config.toml
n_experts = 64
experts_per_token = 4
norm = "rmsnorm"
norm_eps = 1e-05
batch_tokens = [65536, 131072, 262144]
Below are experts of layer 7 (counted from 0) of a mixture-of-experts language model. Rows are named router (the router's row for the expert), down (a neuron's output weights, with its number) and show model dimensions 0-255. Each number is 128 + 24 x the weight over its row's rms, rounded and kept within 0 to 255. Numbers have three digits each.
Before each expert's rows: a language model's description of what the expert responds to. This comes from a sample of Wikipedia text that the model never trained on.

# expert 49
Description: Words inside quoted song, album, film or game titles, often after an opening quote, such as You, Love, Night, People, I.
router:131114118101118094073103138143092140127092129127177114102118142128086130166175138098138123148165182132182143089140098155151074118128125153121116116137109094130158119126119103096103119139147106126092123115130127129118114139117124131119139123142122115128110113117133165139105124085122148142097108090107151119130123121120102126136145140141138154080154144136108144100142163111151140165179142106142168152114125073111122130154112180131111114110136136116118102125148156121124160168137144140151120133105128113155090153149108083136151119145105099143146172148087162095097121140133141153142117140109138161117152157135129138101135139147147183136083084124141144107145140150123153112133123154147131179103143129112157110137137136104093115130099095121140115093138109170090120184131143
down0:157158143154133133154142146070166140116087121150120136148129109170146144129147131090155108108103105130151138137122135096156101127125131142148163138128118129097164097090120129102095170178089124114103135107129110129152089115124119161127156153107142149142113170092147129134169156152120107119154122096166116126139164153116137102116168090097110130148132127120123140124109115090160122066105132143120097134115120116140102154134108125166093136135122131112113123133114133092159134119112122110124105174077125128125095141114151150133155106147173132147113117102120125122105108117082140158085156107092062110139156131121152119156111128112126117158149069093109148080074170117135138084107166119125097110149155125150127146089122106140108176160122107119129134112115094104106159101120089

# expert 15
Description: Month names and date parts such as day numbers and commas, plus in/on before years or dates, e.g. 12 September 1997, July 1, 1937.
router:134149096128164108104172144111159158137070164100169173122131098109129152094116117122153169131101109089134117168119101117143096119122099099140133107073139103111177132118100128161133126096115120139132136095108149113118123127120117106173103155123106142145135128134132150101143136112173142068106107127126134151146135180123126167154107102140154152136132106088118140091101160145124127108105115146180142135111143113104132064139124111118104148157128139101135126072080072114106169129152196123132129122114171091138149149119097125107133117193085089145120138107091093113129129118119114117172118138132121128138172143156109153129133126112140142128142123144136114143133113160095147104107135098124129112101112123148114120136132135194147085114135093127124074114120132126153103156151089
down0:119151081157137143134089098139096121110172091087171084162111118111113175110110098107112123139084180119133119145102136125143115134114132154130133148100143187122157135100108129096160122168131130142135134149143145155120119137111097123140128147107134169153148158168108138076136142154140076167126167147115153124087112124161155147103110157139121092123119153148081117163114111118132120094100108137131133147113140148121132119103146092125117152114118151148105128149157134097121095099155131139155143122116118136105124113157114130106153110098119116141138126107138148108116114131094095151141136129114153111135134103125151099129097173125177122103092124188103138143111074121104143112180091145159139151129184109127150111122110136131118126115140085168135149150122126112130131162146133

# expert 30
Description: Demonstratives and quantifiers (these, those, other, that) and the person or group nouns after them, such as students, defendant, wife.
router:132126114151144177160115137166160132147140102127147132135097142153094116110123120150091128147182157196121141124112161136137099122163125145132126123088126137164118160113153125132149108119147143138148119139096168147109087120127137188125171119119152155189130094101146136164120115121147114126087125125082164076152097131114145125077167161150134127132164161118138137150140143174117161171153122128088115130153183133131133116097147159118120103142143101120103090148093131158141128161125120121080132130165165115137114176148114057130127120137124128106112109106150122103087133110126125122161141116094112113133124103122130162113137115121162097129105115150109164127101144092146139133159138131141130119093081161147145072116159127123114158144097149143178143157166172127089151117141145
down0:147110124137132165131141152134093100092120154148099128099123122145147128145144129109094122166097156135114140138104112086149113153126142137147144116093136138106133117116141159142132108124127155159133115151089097114117091102122120106099138150124110124087129181139099112132103143179149092111144172141143144087147129092119144117144166133151153133141141127122138180141140104142123103118152094106105117116160137124129114122138141175094145128148132161149147121148118095153123095168124098131136160118129095137118162094120123146133118100159131168128108135173148075113135074130125211092138116162108116140135097148132167164169095140109090075159100155116135094134147134124093125119104154142120109142131137124135135143110171107143130141131132190147117126124153198123095115142141115

# expert 52
Description: First names of people, mostly common English ones, at the start of table cells or list entries, e.g. Mike, Tommy, Kenny.
router:153123149125136129141112097116140159112118147171138105170101120112129134099124167094157131136135126143128114143101097116087168117101145119085158105121142194115160139142127079126132130135120145123174159078124123100152138073120102118137122119102139048153136150120160055125144139198135072157161083102140168101124112151126161104113109080073089098094134139116121086134101149159099160126105096109104146148195139123111093123145112142149127114127110119160102133112129149110129149150139120141168136155147142161120109141157117114163098141143164143135130112136134141087142123107135102135139100148137093107135131116116096123152092091143129124163136109130097126133159103151108140152130129117129168125117111136142112111117146122148120130126148084167081113136167122179148162121133132
down0:153119175113113144181096135152141133117130104161133144135086141143104131139114105129154116106133112167123132164114100144110132106114077118134133144137121109162168141105086127091109118126131103102099157150146087134083144128114072123109183103131150139171129105092144128103143173150095154150145184155090134138072119170141130117143141099109105112147141112139122154127129108148116145094089121144095113155102125096115143132088119147132108163148089117145114127095143128142091072153114131165132118132094151145142173185157120096130160172106141122140099120119143175135124169119118120086125128120084112157120097160136115133108099131120108138148134142116125141103115099120133139124094135128167121126139177140085156081120139111127145118160134122179142104116123107143138140118125113

# expert 25
Description: Recent years, months, countries and field labels at the start of table cells or infobox lines, such as 2015, Born, Coordinates, BEL.
router:122118134123148142116148166151114155111120129137113110121122140159152137131182127121094092110161155142128131104130118140124155162111071124147130172160153146148106107099149097101168123150146147131110126153116115114117104156114126157149090111121101142130117098162167116126092196113107080175160113115120114144134078173104147152132165126120157130173093113157162108144091106155126137117115116088125178162125143140119088171119152143071134126141146105096135095130174124128129101144134156126104121159156129134129099110124118110110102112144152099120119135151165108164182087115186132118126108127128118102094124160114130104106097090145127151153138154171142159128130109139101155106181145136124148134131090128100201135084159114161105141113168161106159101116154121137112111138153119
down0:159135112147102110140130118096121128107179113153131139116146123125145110153132149118096133134122149189125118137128109156133152146131124150121110094118145101120138152080126151117097153144134132138128156116129154115152126159114138153120135086144119119122116136152174137114121074120107112140130091154131117088148123105135133143111165154134089152139100135157109105170151109141138117115155139099172151121113162117159146140125127097101155149112161153103086117128124111108132144111132071101146112128127128120130122145086084092135131114123158081096122134129119143074093131129100130124072113103124105123162069089111154106147122111116057128119128160109085101094143136114152149115126116135129128157112133135112178139116129159157116074141191150108134101114118142133109152164169134

# expert 32
Description: Parts of geographic coordinates, unit words like km and mi, compass directions, and asteroid designations in geography and minor-planet tables.
router:156103103146144184124155097097099174150128137116109100130125095121138182131148101118142125130141079141154117134158125094104166123146148131106114138152123121085174126111112096136101159124156115144149122102165151123123137169163158144126123103122130144077138109136141153121098100126124159166081103134122107166153131159105115089119131118129148166132104109103125149139132111141151106140137160090075129103166124098136126155127121127138139105097131136123126128171169136152117117111158160146128075142120158152100112109098149146150114162102126118123115098084110110156192101151074112133144089167144091111124131125114099115103131115141135134103131191167169101114139091171118121124110127121111145102117169125166123123104177136155113106140128128088105170105164085100100128137165106
down0:094145099159136097142111165181122122093156168159109129110110165156112153131073150140107104110078167137091129138130111160125126147119147142135123155121117156154100112128097126129169151139146169107121093185165096132159097111114163144150101117171133145104155127115132133162127145158111139134154144187047146154103128113159119136160120143122107106148110126079167069110127140094110142135128124138137148132153146115135106098141133162108110136173133137115165145118068119175126130115115111136100112136147117095103130122123164140074167140153130105089149115146122091150112140102108132137159149165125130106141135144132153147110134186137117157154131113103153099161132134135102116136125119152145171144097111123108104148123130151114132124183111124121116120151158139138122119158110145

# expert 37
Description: Periods after name initials in election tables, by after passives, with, and, and country codes in sports results, such as ITA.
router:172091143144120099106102085126142099091155144114145105147167166130146144138099145134090160153137139113140107148102123114122155135092079172146106114094131173132090097151144111125148161092145142119134088121081138099151184110137141161120117151102122118138095128166161121136129123125139111136147159108133137108130122154142142121170125102099121114123106128134119121150104106138105133142131128162128119107125141157116073077131114110116102146102126136116122124124122105150154119148142111153129117104125143109126129120132088143134095109132141119117128111137128137115132132126142121084088140094115092158157109112108111137118141114151130142137132114166108166120119119119092103119123061141131147122120093137153132119142133140166157149074113126139106136107176130159112113103122143
down0:120096140122127134134140143167079173107105116165130142178113151126100140177138141115146093157153169133107121104141131144115129146156126151132083119166102109174098121145120143133131073151141148143118111118126173146137120128141119137137124108084150096138115141149092155147157088139136117121104161098150156156130119140120121123139163123112128106123111095135142129105132080194153153153134074108147125121114123098172129118109104108124152124112108137136130094142085165118102134153146155114112103146138159149131132110134145144143150155150144148131128135143080110111102119119135139095091137086157092134141113110110154111104049139144125124124145160148140173111130134109111096108140157069161075094178107094145158103097142092155144149088179095125135084139124106121169112127115102

# expert 13
Description: Articles and possessives starting a noun phrase, mostly after of, in, at or to, such as the, a, his, their, its.
router:148148118146179151140176169159129154165141129132108124152110087143108133153130119113122135131162120117081132159145106125159111105107109152091134119096112112116116097105128112146123140136154138128159083130108092154121082151147113110137156129112144147126121114127106122107135170081142125089135151166134165103152090094155105117093129188117103104148130151114135119132157117150115150177123129078126110086115120102133144104115114164116107172111152100112120147126128140169150138124133119142114162116115114086139150140127099135087141100121074150113141104150086117143125118135165156095123142120086149133122172120132123152153104112142071104106117123149163081119123124118127134132137138168122147130121089141178112136162148133121116135082095141141145102147145114120131102089153087
down0:160164127117138143142084138127138134116123119158164097125122137176129129156118138129158136110111123148084155128088181102133131170136170122093117143113140143099168122135161131163144125132129106153110132119111093104098136102145161139148155129132118115132110156087089167139146154114147098090138145159097130081104109132154112129128147195137096091117139141140123124110130067156121168141127120124163151123133150135118077112147141125133103105107114122149144107126078123129154101131097139097160147129165165073110073109095146106144119101094083136157122076126139134128136176080129118112181154128127110135134097129063126129116141137150148139112122118114118164124127154101107133125101147140126116120153142150144162089108090149125134096123130102118143123116135151135134082117119128

# expert 21
Description: Word pieces in French, Spanish, Portuguese and other foreign names and titles, like de, La, San, Mont, Musée, Slavia.
router:147137143130105072133120148128166119128082105101134113139108083167160142118160112105127101137135159110123089122116134116151114112134131112124104108100187150169157123177163100134098141121127119137128122155161134112133144136143131162125134156086133114128102149151179090101145113186143101137100144118143105115112143103127115157177088159111135144088120176121089111111149093120145130130145104169141100088129135125102128135144099165132136092102123104120132142128139178104120162104116097142102093141143186137169134114132145114133123118103140131120180125129128150158172140145115106140135149165141141135117132122130104146143156116146123071180134094121151112143129132121133153124091154146151130133113113134148090125120127114124088126122130099153081116185117125104090131181132128
down0:154119117145125119134135153084109199123120125175158150083106097129135108125120107138102129118135073131153124124126119141141160118141124133151135086128154135113111160119138113129114095092144105074151116121126134136166138140108148125183119177137141189126155113128131143141158146137133140180112090106090135140109151109131108153141135082101137157159139102117140130139109101099137109139132135130136116100134135103077101131120139091156151152109175094149132167146196109122099106170134090092131129128136129116092152149134179125134128134074087117132094108121112080132171150148130133111125159100102118133106137129110064086121145097125154151140165114087117148133127130126113157128122158119099133135124187155164114128133115142101109135137136120139109116141137105118123150121156070

# expert 17
Description: Determiners starting a noun phrase in running prose, mostly the, The, its, their, a, typically after of, for, to or a full stop.
router:130149174137122153113162117152142133172140154148142117143158117103144172143140140118150140152126100061173133116152142082122078142120092109108128107121122148101100096122166157142139117096152112149124074139093109127168134151129074170139184104137131127110150141159107096154135162116100144130143137141127170101124102143136124107125153121168122114132125177145135129113140129081120137102127166087140142135172143124126111092130112148116140168152160109145127117115127142143124087090129185141100129130143149151166147140134141136114121115125130136102186156132169096121112103123178167052125151104090158152152107136134154109124145159154136101120133108124121126186113129108108086109111128139117169135158126171139116134160191147107150134110112199121119108152124170145157093129162126
down0:146087082151096095124122132133149148099149138171140141139123151082192121156107172131091107131123160118150114086146160128142115099110125114120135153109087115186150127152116126142110160112123175141161170129100126096151152110088161111165097133114162140085132135150133116138119127094117149161141149152137068144175142092161140130123133088141139097111136106110144114115138125107107139098154077086143111119159111066136141134151146114137125153155139147139115149131092113101112118119145100158154108131135119100143099134167100129152130114093170150122114117146126129106146134070118149127101123155171099140098167125146117119099131155127136126091099136118136128178104122171115130111112133111130104140098135146106113116164140161139128133142124143098091128128115158153124142107093070

# expert 61
Description: Prepositions introducing a place or time phrase, mostly in, also during, at, near, within, per, throughout.
router:119139101155102129105156137098157145145125165159130085127175102146098112127084107076158153133112155108109148134139118120162150123071056124114087095154113142122147128159133137137142127132146103072132104112138101107148162112149134146102131164137073170150105148151133133117111133109092171127118101113111100133128132179163144118106157089100116132120127146147141084136113101128118089119116103084154128104149109129138117122147086116163146098119166124170150150077108114144119125128175138164138134080143118106123141123089153145092097126130113138168172133135094115150128097115120130108131131116131108126166170138144111139122154101077118070156165132151121115149109114133166148133167163078113154172141166142125122092141125173102102090120145111135152100135145107144099112186105113
down0:143131118156104156107129134114121136106123163139118096147115117128087101093138094090164142160115147135148103172146108127169138110144123079128101095102092121125063112106168094151133127130144158170161097124177103171155153121119084097122100136147164094128112171112159091125124182094112139100144115170139147128138082127126117077115126122157110126130167119152161147141093125120099114128111154120126157147140104137105120095111134060147109131143097142112149119120138151131089148141130124122132166108110126148118091123131147128132134118141127154133115127164111112140146114127168116084185120142158122151122137120108150114089058127139139144147079105124108073159114131124135160174139108106131108177070152114144152154093170178137095139135137137116171142139155140138147064188168151

# expert 12
Description: Short tokens inside parentheses, mostly country codes in sports tables (GRE, CHN, NGR), plus notes like part, acting, units.
router:112124071151116116101104116158106141128153145140136125150105166106139174161148095091120102103104077106078144127157124103119191141156110078071091144146096147120121102151084093101142122125160152149147146139127127110116083150150131118121115122146124099138124118110155128123166111112145108114110132131110117146177118096109130174127121133137166139147127144108117153099110166080114136143116128084114168148138113163108082117148121120134100107121107078119119119138143163115090109132125100154104094154128109134106128102137103171131097090129152079115150119155095076121134115113113126143145127152105099117113146140101085110100151136126127128174138157133147101211099121139123148144156129127149104117150125163102122114128101098138143127113186142118102117127150154136142152138087115
down0:162160142113133128135146172116150127138118128143147145204143130132134106163156114155101114134148110136154134114146158112135140123105135167128132092169123137135139116120190173146188140112142109106135087165116115164107146165113160127141116097105156148113115136178139095078162112117162109120144113122147142123124122082110069083151134128151156131134096137143116129172092139110169180084125108106149110149139167162092156118159132115095101178124120167119106124160145124122116077112081114117115116098118159147130130130116135106093099128096130145115092161085139113117127169133142117135116138142072124130093133140120150135109134103113091150099142148141118174101125145110117126143124134107130083123140164101117140146118127114143097113139132075119129134194131130115137088121117138